config.yaml
n_layer: 8
d_model: 256
n_experts: 128
experts_per_token: 3
d_expert: 48
d_shared_expert: 256
activation: "swiglu"
moe_layers: [1, 2, 3, 4, 5, 6, 7]
router_score: "softmax"
normalize_top_k: false
routed_scale: 1.0
balance_loss: 0.00235
balance_bias: true
router_z_loss: 0.001
router_bias: true
init_std_router: 0.0315
lr_router: 0.00195
n_head: 4
n_kv_head: 4
head_dim: 64
vocab_size: 28076
norm: "rmsnorm"
norm_place: "out"
norm_eps: 1e-06
positions: "rope"
rope_base: 500000.0
rope_fraction: 1.0
qk_norm: true
attn_scale: 0.125
tie_embeddings: false
parallel_block: false
init: "uniform"
init_std_qkv: 0.0357
init_std_o: 0.0357
init_std_up: 0.0357
init_std_down: 0.0216
optimizer: "soap_variant"
lr: 0.0059
beta1: 0.95
beta2: 0.95
weight_decay: 0.053
lr_head: 0.00703
warmup_steps: 50
schedule: "wsd"
decay_fraction: 0.674
decay_shape: "linear"
final_lr_fraction: 0.1
batch_tokens: 65536
seq_len: 1024
doc_mask: false
train_tokens: 271600000
steps: 4145
dataset: "wikipedia_en"
Below are experts of layer 2 (counted from 0) of a mixture-of-experts language model. Rows are named router (the router's row for the expert), gate (a neuron's input weights, with its number), up (a neuron's input weights, with its number) and show model dimensions 0-255. Each number is 500 + 40 x the weight over its row's rms, rounded and kept within 0 to 999. Numbers have three digits each.
Before each expert's rows: "mostly gets" lists some tokens that are sent to it at least half of the time; "comes after" lists some tokens at least twice as common just before its tokens as in all text. This comes from a sample of Wikipedia text that the model never trained on. Tokens count by the router's weight.

# expert 28
mostly gets: " team", " member", " head", " position", " service", " President"
comes after: " the", " a", "'s", " his", " as", " first"
router:531569407560508467514510477479428454462488510499523562484506530448448449493463475462474445531511488473518549506489450545515509560516482391504475538479569478469534460473547461474580501495532573503515516514562512481520450480498558480525473490487508461470541470462547492502472456543505498522470459494452508525502510507498586521556493418475487481433443440471543532480525475511489479470499484465508491462346531492421517467515501465485487462490499520468553526397481526500465462551597475438531527487459498458507488513512524509505472508412520513507564527515464545499462427489490546587523495473469462525554496650508535448505504475437504523522501552485489506483482458517444460560514553527461483464442423508526553529483559465449436480562451465538458493480526463462481546484475617
gate2:537490537585555543416511476529447491481505439524456540481514521412481467481480482550610480468490494567512482466442486449521530534492516460478554492462438502477511529490422439499455484468525494458477470456531530465511558481519402494454411456484489494471504554528467470561547534471429481526487483504464550463453504494543494556447486519537561451489529477506530476501545465559516491518490527540460532489487556594448532530480517499529475544504469547499493514454472528513421424394520512513552554579477503493466456525491599507456475479412385508463473473519489541532520547532497485550474480519444505492545526531568484455542525510493560481560549508491466513532559507490547460506485457514480546404486481497484514477481507518434558471474562496524481513419510490578482560432413514
up2:557497515517538537518492516470527479449540525430510455503464425415486471488547521502515514405512479405578508450531501461502466579506500501516519510470469520478500481518545528553517526472549478494529530507487527485609559549475508510509479432466485505552532531531466491483534467501489500439456378525467463424445457434479516519507447466441580483494504495550499473499533522485458523521428454496536549481454565526411502515515461504435476525577548484447485585512464495502412512603562546545515465478474471473486473489535574527482478458463476589507513408482519482607502422510493502496486491581502523511505477512527516533546500480426489447456460543474471485504490597491480519497516434516417500507466478403525503464532471475455515511459525528482518524467488577504495531461557524
gate3:487430525551546541550530470490519515470452542471505499558514485557481481521512530598503457512506478573443541521477526446611485482471541499538434605520535494496499454480491409502536533435488549456463535524476480519506512513460513463491533473517484584472533456476491552494491526522520454432512485497515426426517460472555464490498465566535484467555542523490506475513540474487534458471427449431478470490474563502503473561510447475533455502534513498486522505458475516514494523564519534451574570491507454519458470488479415474526462523445475478538601485535459536524410462522534452538525438516499497510508562544404450482407499520496485421452525464434554433515541561572479496539531464515469510509530562449443511443445528474464499544520431531520447524509586543473458512507529464
up3:525475517570485463527535469466499472521559474438523499521483491463525434485562486463464491560517507537527538473480526429561478505523483501484550466516430490504492422469447461571511546476508444516517514570509481472486436454456432519558527516492491531467520563546614562467531544520456501488454516421516564510471518514523429448403463492479470507523521483469536480492531464513481477469518549473530489547468588538505495453478467524510533532482512462485465437548523517451551472533511555454551567434460490571501468531532526549524501392472489469500546441599526446489507427476527467519499583562437506475553536538513391464399533481500466485477561532450481508495493443513506536554544442431456530441506490505511483524464476543523555529485426566535482519490549512538541467510458466
gate4:439580465519475439543482454481450524469425557472419509470447541504496568480519529504516556457474486483508537539465518524377533515540545522479513478447511546509472469509473563517495522510538494484500470518434527538494524507531538516619535462499394416508539510513514441430444500540518500561477502545509528525526547527504428508514548555556463561523522484465502480488438529408466493464485472532506520520499459514437531419518439550529521536517525482506429500530473559497491510543550525508494505447474499476502456461487526481474490457482473563513536523515584605500514541477490595521602532468533438535505489492521463466548545445595568477516583464456547509505525467498535494474535455431519460435558527475481456481540501556519465497545505427477499484474478423494492472540513554
up4:539544548526532493538496467507545486464518440447485572467557516463463480456491439416540538581446487511485488588482541512539457540507528489555525483478466549510508450487476518466466503496465547475489517511459548523487499482506451480482504456474472486506452480466491520551508475538425463488441495491462468513521506546548499485552515448464498556458505564535570443513510535487490588421457537534461473463398512519501537456546535538456513494517524498516502481489501495467529477490477504486526494533492538422450521564526528519423507588498519411455589569530458491481557486377466456466551481563491476522514534532429464474485453559462601514497484501490493446500610413549442521554513552557528460494513452441534498524530572449498435526508471485477461538503559506462462570424518474
gate5:522565539542465466523572570511480466409459552529472534512460509545487516481560506482522478505452500503540450505542405533528439531476466563500489477530482426505429492515542478446438503401521471546470496455474439511439451497521533512484459539464413555497426502456529555553467532423479530496488482519427503556478481553491458448530518497489480497466531491447443487520426459539454432555531529473499433561442514462479560524438514486458487547477503373467499503451505507436470467516517508581471547493558420471515484533447526547465493430537434488446502534485495472450497491532524487484587528467572505453512534517509556467452466512436453509493520490493525475510562520525547444486496473482559507554500543429519452508495555541528420478479539462534486540549488455543554536509515509
up5:545566542506457491509537523435548504504523619531520533488452471483445480564451477439509466511506525511538489520479494540458488457508469505514511545494500458413494455492529454533498423558486475516435549460436467453477459566558509551526471509412492503549494486414543537545417498502480515487497461458507471535424534498461486499530539473468467468427529487477526558449544493507476530497442435464480485477451483519470466497435529569472517508468472490449444475529525571467429497557522566468546462474506460506477441556509469517577521473476481536434482519472509547538457502447444547442455513513542511508474449586494522441464536491516459609455471523502510570487567505403502490481518503541496538495467493458549381545530553527483432427524529459515451500523456447553528535532526499
gate6:491529466605508497466530503524492487496415489538572528524461562449546539501505494544508479552453452514470580498488485545446507533565463525525477473533552433546485520511537501535536494468609501461516504521549512496522481438511496566523450493514551446459432480540469516556472433510476560487429472484466487575497519555463505494549551503454469440501467505548594508530574461490530498453498477463523450484409482526536524481500481480502455509528515440536476501483498421483544546530506458414462518518507473515467471573524593480450452507539523561550598476479482532540484494551457506508474509532522380501562452584482518434478571477478480508483496527462507511488513533543492519503431491514449454465485547603538548527507504447491448490507502514538506506494537427465572423500459568
up6:491502539486487482503438476486550467494531518433504554464565540498553528457458481530450505485466482426488444434541482491512491553501511426501478510578463502505516468520552493546489430461529461552522521405556572455493529487499485509508454541528475520456520428539501393564517533608558522536427559523522521510440488553480530537491438511531518542528500505499533542529485525541483510479556456490565522525542511533537462477515498510445497452539550505478496584448513464551518522388455531492534460481489499495555449558496581535405509495480533494553571463442512541561446552518497450526536531524475530532541459523472462494526513528425507426493458469479530449509504457491503567465490543491451428517463594488448528507530525443529533495546439491449469497459489513525585494486587437
gate7:496422495488502457528440529474506495508479441504527523512487522556458553508515557524461524520479528586576517454467482512511515499528471567554464450554496493465524552588497478519489483474481449528519507483503522496485431448571482421481434546555518499505563535463545598553432489456475454492452510525447525441488524517446468440512521524516450436534507449582548465488549516510526486547519575461431537486542500511517484522508468526536427550478464492638454500469451499506502476531537505454521510540499511554526462507532572550518499541516468475501558554523515531540449506515495514537464511419511543521526502554503511442531523515422518470421529514465513471540597452436480527494536568471592570469548483512522522512521427453504436517490467554482541591529497530512441515454446571
up7:465454554509482470512486477480526469467496500484488475445561515502489510511488482519464500563503466485541502507533483479501432494560555521524489425531521436469487531461551549560524453474499500516474560546476534503544524559508488517495492444523449479505544572484532495414536468546437546485555516557557511461540501489396432518504407437477486524427491467552417466491508452533416516468521525505494533496526492491444490568489483583502599571482497508486477556460570491535593458410495578571462500475501561563499482522498468509518485505495427572504571453462515517478486472463497522522479474537426501488520544535490481566540506487565527478509530534460422498499509474524522409480467504457515393518446553427570506544463488513603437509564492514520504570454512522501505458477489534
gate8:512477491509521501438508509516526492546478486548487493512530511517507570421513554488585508503497484440532565530508513571468527540507491581536477441557532523442456596538487504488498549509462502488484488531495500524476487468525573531507488446546505487518515567480524526491423493513562494530449491479532489528497524471584476479463398576519472507493431438444509517553543538458424547474546481502490491486517469502516558544530507493454561530563567556486497485501495482576552511469563570433452586496531524512476454517614537480418526588566520559496433503531549575521515486532557528549435456465463541487556488490516494556495540467555443467508535569464478493535566432543557508503501586477592549452504480473553520481525508495508499486578482499552498499524486459508460431498517517
up8:526507445520444486460506537516538564544536499554549488522551467547512524478426469523509491515545550485473501498468449531464498530520560504496508466483485618522487516585553512423615470484492591473471502520481497452504474474501529479561507512506489520524424510472505507521497547526477576556458518455537487518488531586573541458440481494516595511418507441503444521499542516493553495448471431527516521504545488457534449434516497535434462499507495543527501566463488498490510480597514502403460553483506527485514521573477513518460515481484558476514444428541561565493436558477488514559516517497398551504499489610498461518475503479552551555562512538472514495468509501442420500533539555474560514503496407467555488481495568500538491447513491437517521459502496494520568445495544535
gate9:486450484504537493463442534524443503481520481458565498537442487472445501524501484400570530516568475531489471453534496507509537489531460509469633503492490539482510529500505506515538510523533497552500490493531461545559488443601485540488490548490543491504508472469524504644537458541458566439448475595475512515495460504495494579504508490508489499570512552523462584533489490498592564515495601526511514453465530527527457573531545511508422480510469425528427437533512571531489576533527505465465494566479532516458463481545481497407485495528507452457481455480437521515600542451473482496484532498483584520468453523524489521484483445513474442511543528538540501566495473562517573473462514536504524545502524513518498504510462560566539458460489499563479505431460502425508463487499441
up9:553518519511549514457433501539491461508548463417525502564529493506535538494471448489467505512564476464560524533414540541476449473530424517503557465485478526539437511548531480561475489550448558522574468601449557515434521457508498460480525473542531504511502528491469503521547470508476524511447446566482529565492561481507485554540515487493495512465449526427430580457530429471482518479426507482555483463526475472442516429562496518519482460520473482490471495514478541526545498548521590516486513552551528443559518466568495486546520530448550510538508466492544490486491486424498583417504487570463491536511525471473508491502489490450482509500506497515516459522484399512478491491476524460528471524480451441481648470427457494594474459560550443510506563481474490589546493533435472

# expert 12
mostly gets: "oc", " water", " war", " air", " land", " River"
comes after: " the", " a", " of", " and", " The", " an"
router:556536437485493483512458505431476474507503474486509467403447536485523458593513604502481533518528507418459531512517466505457459528518407523492473519478537483494502518458454507480575518554514513488556476489534476492505506416494470472557448447442543402477540447500533505439448526519507481542526448494501486512514517451540552414487471470479500479517456506547495520478396518515501490495477501459479510426482462474424544477481561479533511470499527573599516559553516349492467482477626505493508439496506467436487567475532539505557498476454414459492522550586498577480486445476461482521561477455485471485507542534465515507515519497547482511485508521479493510478460438509463485493553494462459499441429445535499505480499421493472571477495534500492505546446581498448459480533505508
gate2:579405508504529484532513442461495431535492415512475501507480556541509530488478440534455488525444568493447500513531460546507525559532522530423543494495467499469461417445526469570507529498533524471484492468496518479595489465478435443523503514522455453473442507554383445494503445519411470416524541496486476512514523535518472475469454540517520553495425478508513611505496549494534530570441560532504521483479515549479497448487536420511545518512540476533427467492463473498522518519482587492490506487485511459432515514485471488477524446483480468503593530497577577533521483529512479464489501548574494481535548468470474507497483543497530533526526441570489534541459426495503486456562429396423531487470533530473446512439439479515512512463487484558445444454442524473447495523537463
up2:514454440603519488497618533534498521504483444519465435517491468430429528519480494498560434545479480520517484373508494543521473485523530506422517454492456470471548503512545514508544543452495487482529457521541489560568508494492533507493442492461421481524424531534551504499488520516480495488514444517487468439495536496522548558471544501469506579474514508528581452462506541569430542488553461483365552487413530541491460538461506502522541523512505522438521466447419492482481481490493518491470560485493514518501509510579478533503465500499512568513480527472557572536522473585551455510499526518566506515514521514538537515541564460548579504537473541440480521566512652496499509485494459496583539482493556517539512497556520467494546534533531591468532475506506505517450490473484479
gate3:495500471495422518455544475556520434453521543463495350487531562424468439509471530474570492498497425494497439531514509453520522541493421546410472473508497527533519430524475527501491566520504481513573527479544508518477506462455460479498567480473494540504548524529564451480528463488521498436502475530495487485464495560477472560519529493467510493493521417537469425539485490490579549500517522526469498393530562496526537483475472461555466424463488554446511531447576494517529501580457499417441542534441407494529560477496526482437551492549475512522502458519486474464488553451457474550439501536560476516529446509438484486546533532553391484513428460479459506542528584490512516509563490503441469481466529489502541465480469522536472570525514461487493503555533487499468447506432497
up3:490510518532458447493503495553485550518457513580577516503515483544532483446420519481474499483510466553422523516509473488478487460532487503513406554454570482510560478458535479496502456501508536494521473502486486451545520597468498514468473454546497495459486464527508513549494485582510419513494479496440634471458454578481492479530458426443490543571517516514520516459550552540485466453479542485498502489506579509552546520545606507432517442547578524571520472490518531552434513575466482541545418448497516464523502474444467471498469479456577432563480444476523531501479518486476507473541485517549517493537505522592505545471465441444517586545491494407520503502529508508530439533519569564485508498484447560451493516565474473478503566487514444518533469480522456537546574468475513
gate4:553481559526513452522590545560527474489492542500476493466487475497466512444414450453580497490514434489480527512468457510450467566488492491520456457554465541500561494518523551497525546522504461492497537467415484538558470562479554522551505484409536542465503463492453512525533557515501490490488472479557450527403472535520522475463489468448421435547504466436548532461514529458463558509540511497476528538549503457505517509460482475553525531542533447460520516527544550555491530607595536537434565605461443574475529460478519521480412531439481484505511508513495523504488472501509420467484416502418493502530442575468447529560480501517535513489477581467506540498493562463488519481523491508524563466479488503508479513488520452541505510611527449535428548509511528418519475444490499
up4:512443437593527526500429541486514500557506503533574494555512500453498508499507544531464505502533460564474461635504489537480498503492497486492527495481532469502513522504520517387585464532425480500488499565448464541452573445535467446474494476432543477532585531418521509442555436524510448547491481558415528485534475475488527489545472483581567475429431513485499480457496476530489431474482499477512486453434568500490479477499518516451530494410486489544501484498385520454472497572457535478508489444572516447454466482436553423481498568469519493508488438535474497452507484523461547527590511464528481459521484574510541470517470460557509538482492499508527519471510435486568495455514545519436506526494492549454524523472514476481571486513492518559598543507467504509451513492468550
gate5:463492508481443459571459540439513511517468466434533483477490454485550472540504531570504552445544506451449538554566533496564456493518516518535491492517483500568490543508494500448477528523551544594543535421588470522477474515460500560467455464488542440483498508538547560434531503540518489506565504541516391453491521507423525525537445462519564520470536480580458502507459551469508480459447535501486415507441422505553478498461454483517493505473553448470541449545496519500504557527537470533532492504500520511501520497519478509457531479476469474501487450540422586491498383538417470496540490457416512460471491463490480490527480521457468576423517492514462547527505523482482581534557545526523503507477483459481458403458415476573466452467558512460515555520550575512493489513543530
up5:504473551506442504472520553555445473426454522480494466551530574470458466444476424486473474506517539520543494519508518584499489490502464482480449492476504470554560500520508541476464474530467495454529442536498508456486512485551455498548556491513512525568494509428572476467443483520517544522465471479512548492449453526438447489438482503544427535490470524443528525538513477527513518551582449446529575508499443497526528508446597523503533553474450511528492459458562531511546598508557506479431534608502562588507582521461571483511552447489534536509498504500524438482506552544580433557517532434549454560567525488422524491509531478512506469496469524498510490545567469498496451527489536433508454563558520509559523623514494526496511575566491519543462466470535483512460498479492524
gate6:455555497488498512460486499467484535531490445472468499494498414467540498530511576500502485464461539512469542461539499517483612476498515503485513584431518514429513562491481553515468466531532444520470526444495460463441474505491513521489469509571464550476525507580465583444449542475508462481518546469488481498521516462473613465513567480466564510484495447482548559587481475501508505527529507477498465520465483512460521485472548521470512463449539536547547457479548517503460441421457517569579566522494395529495495518512486446486519544468503556485510477521526534575469502591501569576548488468510514451453539438540566589516532454516458472461449502546555420455514463517555493517518551523492558372558437492496452484496495456521472474510507515487536471480455571487476426522518444
up6:526473502452484540436562479560567517517445436508487492497543519541500533388520578507455482563539582526461482492504580541464514481459523534463502493474470480458507565532488523478539484461499467524463451460442528517483457519532515478468523477485574494491510554547456502559467451447455528469547496507481494466499559538431496525519443493497428525510513521572565566496524566525524531482483537491467464508554460497510543513489552482515527494497478437483575521474525471538507468528427529492439442540515478576486368514518568502487524517476507454500490502471529525481450524468497470476514520448477507440524493509512476529461528544478540446538447516473467481591606602491484484545458537483565517508504516469488544426527477445517525521440537564517502519453554436467481429534452348
gate7:427516506485468463438450527500497482516480427499578484495477448563399476530489605528472518544554513516500479529533497534504456434512482472527553527490513484580451511525438506477483498585523409497477530540448554528557510472543481535505478524512561509572533427473489556459492504535565536558490492549472433528515445449510452471490536520495504473588587469569432478530518503484550469466509494492609482508521511511437540494541463506500477428471415469577488521477549509540531502468532520490427473529528535498493476422435542516482407484519486504473483507582466463491527523512457498487470558474492426499512535483463553466505500534516500460436548505483545521519483520471519422425553505502470439453527541478484548550534419448490489537495520506445549562533555556440545536543525485
up7:539539505465517489459579495519508567548520487600552441531475506501501505482515454479537527465497493523526457575515450509519535416500567499436548520528504482527489444489449430518519422550497494468556518552460485465512482458572447514551504505526441486474519569477553540537512538470408458444452505491502551522527447559530542531532446562507512474520497461422504506463486437472540452456551554541483575478490528486539536532492419495552477552467478509469468464523406536479575440497460509497475452482536513476496492529457457547479489446528535540470498506562490517565532579590508483521489460562492572531476463507549482494437470443563474483490506478512565554485498449476527469521501443532557464446425489506505534525530580432531547485399493420510540517491481548495578466482484473
gate8:426497467509492507512463532561460515538569442514474503514504550455510479512539448462533517513535514556505574456451458467440568532422558461524537514498509508562541511581463473547481466488585500549498457511505455465467505513432414432507450545509514539485466494417467470462523467470437487523534485503465512504544497502552498427532466485513543439495510540519517468483446547468504537518570500571369550452431540586559551541541497493503497497489539578537498525506526498384462541499538586468519469539507528523425530498505512514491551509476440526541508468468472480449530510507552482461510515512533516478487476497546488479499606492486530498509513498560567470480520459466475462558503488452473526582510465460483530444448535534570580523510485465434583440427450503528515490457509520
up8:475465468510490485446476537460435469529500498503501462440529550431549492467538471470535560561513574452453499445524479520439510418504502473549534555488475525539474528556529454495485455465540440520410540493458490490514519503396398518541483495475496585447501476452497616447475538498439523507495582541557477471452495503480464516448499506501465490457514494584441440508476454479448501499528408434511537543536557529581484549497513537488546411557502537539486551491541510516406543556533552502606523551484516528532454428549549467539552556534472516474529481507517452523500515543513535475387492544514530513455474457496479514508471431555529501476551503531485474518452478444488492476478507508486459493537513461552452482518527500461492510480451566487508503446521482513526489482589524
gate9:431548566571498533548453483455487467475538469554564495487568457556499495474481523545521452442514495504521496489491550498523489516477399523510485518560516533545481411523533476498444484580488535515452498510548524591533498486505508415515463551454451570486444545443475499506464489499446459490457461568510518501472487492500469491566466562550494553444499472542505510467524502514533546476480518482454507480481516516548488423576520557453500490491486429493496558434475471618470495579537602480536445449497555468515459494438492507481480529499448474510432545502510500449467450517515496553480558406528494497457478547442557515521516432497418468552518466494554532571527552514541564498513516468534488488525485460459538483460512570579522527452524566501503474613480520528520557474491469
up9:524420461402514477499480477538517502521524503554469529506473512518501471551472532588463485495549515462454553531539489470434511457532503531501473452445543518524525522471461498616572478516527480509470475579486423486498459500440507498440480447537523455532488459553526436495545501465569477552549573436472523505535516493507604511461562472530441452469584493496491519480531471493458516495565523543544525469477466551421552472486477534423515512502525564498500493527515548455595476411440441510507413470486512474524529473479430480569488493543539378455486494497432566525509530489465499477474484482494504488514526484547589560534529490454481493466479494548428484480417478484520443527488540531520543594448500523521485535482454521496545466517566557507491435480464496526558514511532496

# expert 49
mostly gets: " car", " social", " tax", " child", " system", " card"
comes after: " the", " and", " a", " to", " of", " for"
router:562576453559500476542499477370435463503495487478523516482500480512409418589450512455499479493513470455467557500498437465451532524492434418495487555485493468511566517446491526476559507521515550483507469507529465490505479441498497474530450489451508539487570481465575542543456481545512477503489476496434510593482568461507554486481499470517508497484490504462503545474436489543494491445496486457462484458406500537435506508487575488487467473464465484529478521472484475491423409543528444511503484485484434502494481505498498524588525518473442513486511604615432513498492459431505561501530512493472514542498483591461552489547500474519476526494502535438574503489443492514449474543576498501395537444460465546452470508503498494390499475508525427492514518470494489419447519523483536
gate3:457485484549526433586534517529514496470514474454495524588523585547441453412533534438476557465460519514579494391467490523527566475448537478454477479452460443511502455523466502458508553507476529523508455533554472475534463521499503562525555477551537487515522449437439494433458541548500427508519554531491459539519554492513501552433470528468454553498552519471497461428564550474486558511533477441395480524502504492463445494523559480441532529472492520477546426514512422557455473557496490506447580505437505513520495561500450551499471474433562516538525445484527466497475527514444468521552475479531528528547435428534503491447473476512478497506521483534488475537438532548444536470467492472497517410493583526486478457471413517584502514551548482475508478538490482511467480461531541
up3:561499455464514417555529536539515471483564493519495477563506460561452509505456526501541547471553448498493525516514515424463531471490427411444484518511540476515542497577501482505491518524537491486458492437479452516449469473475494461487483470484565540559600452466565500454511469438558411486549560551523527525486524527506502520517566573464475459452509570443485523522490489532497508484536560441506566438451526507565555492457528450512495483404492532455464558486460587510510528469557488454514442467475502486525492468470530502533494453587482551527522445485544502464477563486557521534503536420484538499547446504450473533501509526525456502535448472501503561488488553472481528481537496514467602447440561521435466486422454546408513460479519584490561472487495547533465515560469466
gate4:538480484564436439600521514556502430502516488454527472442547498456483446444493481514521473507502512565500541468520441513496516504487433562493525494493572500512497453543544590571493499530514571510510477495522446564466525443536427444423501511563581540535518537513516511456494505512454511474425452520416490560472522548445508545563475489420483544444484509486589505551446505507513540523537560491465536458499560498517451506506484526455453528440562399513484442508534467495570543600534468487510515528528472514475519441472502583498534597441518528473516492523529487464514525481521527495533568509533444517465521525493534475573505562491475557488514457456582512477549522537443513471547472533461505482558497500520516507489482433587533464498521459495508550487509442556441484469441546
up4:513511539476460465536505479540552426498491509464537480491555486618515518537505533501500454511523479529513540427501537526442519483550436507474557541473509544504437469574520533522438524497579492547502491510473440536545544518497488463459512525528580544527533459462601551556507531502464522545494482506464550465470444406499445479424430500445480483533498532453537465483473431511522492492469517447568438448572510514515482480481581489448440488516469445549440509498508427520487565529575528500533454485447450497506509482476497501553469509407470501516488505475557442497510554459428510515550504549527498543423478403427526516435512487496477515540562567530512482566546507449487539452513493548458590510531503544547544525530490576555488513475516563421508493496501472534521491494421509
gate5:485533487514497562526505464483548534496573482461483536472486482553446432605506536504559526568448548501511500510549466460467472520471490418417552506508488487477473515504542497522459485491611499540505477470483487485477476514483504473486482596443506522456448511487553546508463455516519548494538453477460520503549599505535535534550549478488535537534425476585541474540525503458519528530462518509491511496504517521454499534430492483458424491575481544501499515506484493391458502493508530447531523554542510548519402462498521527533498530485522501469534513522480460481537524456449521524449469551531509550466480493583534625461537564511438545523606468598515494542556467409478566512535450499484504457540515563500487503533490470461480481441493518446498523542518435528529559437460585
up5:507421536504498560508527589494502553511473542503498419511538524513515523517441499517481459501482517473486518463490427542444444475544508481488436464537494419425460478515539536545397483511531498490508503480480458455515415492480545509483496511486493444465510528577525524534390494504473510641453475550497574543546483481543423575545462536464523504542520519479498441480566499472546575489473510466511535526417460500497486496516549525518467539538491484483428458504569474417445483521502471496490506447479515446553429530555500520570436513470524521480504476428517471589551512494508495486512511499549464498494523451471549430543496489538479574439424545415502516559542474472495479480524489504578487523482493512443583510467563504567466531441532540452519476465453472480487469531451533
gate6:531464496503496522518562515538509555533431520379458495473495476565527496502533481523523478546500485473408486539523613483474498509495504526519441465555515491549499479497515518540552571499471409514533422462563377495485518448469432537463577556547476503484482459504554547487524531499467481520467492500525491502451499510471553543525470446502511512517519519461520533547483529506559565528457526492514508456528510421512487450491502531566537439504495454521502518563536520482563500553537481554518445585514461482553538440537442514521574516480477523557497488532404498513514478480439497499551500538456426555500525508438540471503531486444500514479447425528526465498517526492426550555470565434565449475472492542532450499444501458488524500489534522441437437431574588455502453547523467
up6:478500497540538455534517499494473498471519485497481503536571551521510489473501537469470459527421502499537548558484525584499502531432492513515463541503532475455555416487516503506491505471424457523505530500499499491514516417432508541455467487518534494482559455508473505546601466571462470535463404505536544581561456560469480569528501499420472463518479564509557523480504516448491596516491526614507558453431509495548529434463466446464470489476465490475489479493599511503540474593507533516442549468470526527543519514476566524484468515456528455487536475482570512537501539540526505506457543500510489477502489507519472396475486495497463558469496530476568516392499472433460479499560495509501517515456510541531493499506453507611551539532521420508531446465455482497441526520442624
gate7:502551555532456569506490473496454558486436535476527515524560493492516538569552464459429571578502479495473445538481443539580457436482533436499492536516397466521558509451465562521500493468541489468528543530503511528540491515515539499471537434526527435508553506522473457516513494507562472475514534499473475474493534543484487449520545491563542527518543489402515490493493512498452454419496468529520478556565519531552501500513394428461526477468494477533522457552504579462547495364542496510432533479432438488575467468451429504549514515540515511512471571532463511536538461511475457428514551475493490543525488498465506463487491576544537533510461459564530469435551534507510459505470546508473427511449449514459497491503416500527467463487506497474597502477486407465530495544531449
up7:554532549474409494513432513545488466529477462518512505453543488472540511470524571431491510505471479534372594501466518579483493443521524460561479534450465452440528504494482571503433462474439475528515445526426508438529492485467469477536472519513397415461476538490498486525527487467525479457555471523536527566521457520473518464420495478556572498492494440525462467474445530532485481478488534523516468547533552556504530529493563449384529480485483452527503515520514518471447501402484538499468542502471441463497508513562490505518493558525521543493455434535486462525500421502530523488541522508495470544543534469493430500507491536561437568505504406531528521474502441557531519523519523439479462621458468556529497498447472435483548511449510529457527519474521508479493511424467433
gate8:498470520486493510515516545530501517446514549462489482585531559518508461457491573526582493522550460543470526387511508496506488514493475533525545496452525456504454509531523452550550423526571523504521475521440495581492511525504489518521500548536440534562546545526470502457422466405497480503473489462434497460518423478487535372451504499494518491503483474501471519505498538484493470496508467435516424513450469571446510587524584476501525487465504428511498512479488505485488481570479459449519460421467469516501472545506500464553444531492526529473507391494529452503524597490554537512570525460555506467528609451456567582478553510510528509509521498482491466491521520519568472531541514482536547494524570456448474488517494492403512451452460543451543624485514456495508492463521538
up8:437508583524531484506570481539478497494546477456473432532479482475490551485561522593543470513537502485580530470452492462492486390457531569432526464526544504441486507533459457515445480551551493430525536477558536539516545486500428517538510505534454522489490502506508526479504512402494464528569526492591486492459478465516493475372433449542504458522521535521563400542480509477484499423515450504427416489531530526467532466515519490537491466537500471513501543441514495516515541449510532534507517529594427518466511534473536448494508466491477492531484484473462546545527512487543512551518477521491539506425522485462464555495541492535504435490537517462527511508487528491496542501554392521628520412480581479518450576510499549532533498452435516458477436546504505533514436493501529
gate9:483461522547542462519496450477511495461505477461523496476547509513516427422408478518489494446480573442528508412498515490500514437563599458498498500492457465519488501486451541543455486517472444523555466474509492533526496504493512494494479545472594515471482560543533548576492470525545507478520501526503555469586482552450583558540459533439488466504477590484477418505437569483494489493447476500550449438457463534522503548437519535496459508522473460531546440456539459513514434488537451548507498530461464562425474511462510657479481511488478478568461483559534473460522564479485518501511574494438571587462503622500467476512545504511450528513474505498467522474542463530522545491512481508510540582491500516492564498537500419485479459522522511500438444552441476532532517484504522
up9:498427533544528543468562473484502519482492543411515439535391520477530456475479494522417510513504475490496465498495504575466506498502453539445574537524542531544568508525555510508493505496439554538514525485495464532529446447507476521513542515499511543472550561495491488485498542499468550493443475427465555558468504559563546473544524476479479410485548468522517549483527451518466444451546490485486526507544523481513508462560457493548436448484513479491500499542571506566532496642493448526514518553488505497555568486507438462547551449487503505447487470423519447490426502482544555567539476570563509570542509457467486533451502454461539540471494466480511563474422485409534499509416475540445484545495577405510563486509552514472502502479512494495522586483544484467490472445517442
gate10:531541504518483542474527476489520481531496488500605561462437437549437475595507535539424450563536463528436502473432499585515538459424460475500547476515459527517541562464514508474469490462464500541561504501491479478507466518485470508467496535540454514469474486504539575462501546486478505489536623469486542468442504451514505472529483490494526492416530460388448506448404511493491461527475497485484511458528487503485495518471474470521471506466470465544555461465469513502477469467514509535528454510491435515528591506496466441524546554476460448540440553561473474477406440487523529519502472593560515515456500533441497503443430509517545444466526515502569594466492484487568508532396531495510525515535540500509528489473455534530476507408516513488580588520523486511559559516529562
up10:548539483577536434463511509508502440522529545468483525541499499490507584427488464483579492481547501512565413486509496556513479532508538455515514556488577439523516473530495444449549473508458541441522465504532459468549488460508558538478581560486486521509584538473476466492381460499493567485550533574489488504522504496465447492491493532554511451450497459550507478532454519569554473492428440493527480500471472432554476481542498466491454504540481502478567527471519496483522451601475455485470595442502522515550480482528516475440464505536506625471513459497503488499463587524459572605504526464548529420527458552491541471482462560501570563504452463511474500496538456556464513511525476467488482542516553496519523556506525506497495470494547521563460422529535436508439532533547490